{
  "d_model": 96,
  "experts_per_token": 4,
  "routed_scale": 1.0,
  "balance_loss": 0.00255,
  "lr_router": 0.000801,
  "n_head": 3,
  "attn_scale": 0.177,
  "init_std_o": 0.0,
  "init_std_up": 0.051,
  "optimizer": "muon_variant",
  "dataset": "wikipedia_en"
}
Below are experts of layer 13 (counted from 0) of a mixture-of-experts language model. Rows are named up (a neuron's input weights, with its number) and show model dimensions 0-95. Each number is 128 + 32 x the weight over its row's rms, rounded and kept within 0 to 255. Numbers have three digits each.
Before each expert's rows: a language model's description of what the expert responds to. This comes from a sample of Wikipedia text that the model never trained on.

# expert 35
Name particles and first names like van, von, ibn, Al, Anne, plus of after place or title nouns, as in Lord of Appeal.
up0:175134109089190110108109148143098167099142143140158130077090115218152136093163170143126131096169081111085149121168084090109163137104093226108143118119144128126113110150124125099115114123144097128120120146156115129174157149085152150177081174063132094088069090153153113175165138136121175078
up1:148124116119153156134085096095124083181069202119157144177074180143152103130164095104117182099196165148142105104133069126087068097118116117155156155179095081112129123145143103173137142190132156160112099076128125095161119141147084144152132121072073169108153114092134156144099150122102128183

# expert 40
Digits in coordinates, dates and tables, especially longitude degrees after N, plus table pipes and infobox labels like Spouse, Headquarters.
up1:135128075091131123121146127191095134115086083134189145090176181059075072186116168151151164075146135140106137161131102104112172146164123085094097132166183105104170130135094075128126135110072110112144117183110136156157220154139098154108111112167136143107130135117096110075151120123126085115
up2:102129150159132177173110045121150125111109065138106096166147124146135079112104147081114096142157135077136177100187149088074200096158092172082119150146171125136166136133150158210102089155111120113122141148080128114157134089122080129123139172114099138068123143087138090138185137179115135142

# expert 53
Short particles and word pieces in non-English names and titles, such as Tagalog ng, Spanish del, El, La, Japanese mo, Arabic Al.
up23:149165143101107158089148097053124124144134133124107142130135111090076222098139150140133127114144170095150158087123148111072099116135060138142115155154124153117179139110181143110135130114120105158113128194133121153153168016098158078151177090131126118132087186095124149170152141098129064129
up24:161103127168150160120131112089163153069153078174154123142192142141138184149127123102096102038103127093094170134156166161089111121152115059147095145149104148115132088111095115112138138123104098149149140174123162159159165145121161148097119064118217069101125058104163097151124126086105150129

# expert 19
Political, religious and ethnic adjectives and possessives before nouns, such as Jewish, Catholic, Communist, political, his, their.
up1:114096134123148152148109115098139159122143130100152203083150161140129128127149090141091136192027083149046117096103044152125140123103126166112133166137145116141122111073138111112141187127109123139143068152153097122140160161125173182164151133079093132152125143182083129076100187122103134158
up2:125111131121123120154093141111103145158108099138163156077128161175137132126084121149123142103080110210109141117115102108103053110121161186108122203108179156104050138095159138116174153108120084138145040173107094129106107146077170101153099157135171142186124104105115142174114066142144143146

# expert 8
Digit tokens in tables and statistics, especially percentages, vote counts, decimals and coordinates, such as 51, 4.56, 13.7.
up0:164146032094117145078120165102156140123108136093160150130128149153127075120121099145146188105112119111116104127079100078102093107103074132128107150170089180116165154205095157122130096119166160152160137205146096080144127054155139160176171149131088134144109166138148110144134097126112126060
up1:193090107136143067155082098055111127140102088162059151111154108109192119114172122160144178139094124079160064177158176077107142169216108107130130117133136127109116142148075124133119124099156129159148122180149104080145166176134113103087129119089145150140110120135120152159081140130105180145

# expert 14
First fragment of a split proper name or word, often after the or of, such as Mir(acles), Cav(alry), Sax(ony), Bal(dwin).
up0:143153118128112140150104169138141133104121170123149174120122160086087083124131108129093125159156085136152148145177165144127067084190149086113065151111152103138166100109148105126170121085174137161082126182111106099155120173143074201178092098166063150074101132148159063100152175149141093121
up1:172090126074166132146139177111101132090153124137114154070114160139161114138185091226116221149107145148115143144143179128168098085087096126112134069178087096148129139158076092142173162133103078152169128116163142137152158091078142145090127132109111084091110096136145180113128139142102100135

# expert 2
Words starting or inside quoted titles of songs, albums, shows and works, such as Red, Great, My, Holy, Big.
up0:105143153118165194189092161117128129121123148132126117117096104158068120066055143102121197105134136169129138093138131201128161146078145142132145158040134133116165126110156154166184129121114108173120141106174127134144184158100083080116124141137113106046090163113066149100139151141105154126
up1:137120167153133098098078151126138089155095120122083114172122079144139108126107137174104168107114166110140112085117197192125165126159116131174135108145064167138212089148118126125189163099113146072101097131159103172144107143141147064106218152171110115099152113110169146080109113143095090143

# expert 1
First word or piece of multiword names and titles, such as New (York), Best, Green, Cleveland, and N in coordinates.
up0:098117218112112165116143176143149086157117096163166156133146121119060129095109116138082145085134151096155062115123115180107135140099126083146140172062205124124054162120159143126152125190120165127137122092098074131120085116100066155156128172096114172123127170144141131131162083164124144146
up1:047138102075088129171124145108129111168187117156090176111112132130107143116115095161116125117122106094146089170152129113124097097164136114065126151158150155153130091168166115101171096097140106113139079187105142122128077080151097066162146132103088120145153163112210235106121113146141148146

# expert 43
Adjectives for government scope before nouns, such as state, local, public, federal, national, plus the ″ in coordinates.
up1:149138070143103110170153121166131132150114086116110143149125137128088139132132131099134126086144125121115091100171138181097157106191118163177168180107147124089141146110137116125114159099169153127208100108086064088104153095084112127122114109052198059101132187181179101136144141125114197108
up2:106106155163144115127120189175107115128087150119122121103134173118152129164075119154224148168060131134175124150082134063118141170105115103139078171137125105139095148168152124114144132059151186141088141121106140095124127119102096166127112194130164113092136052116114088097138137168155130203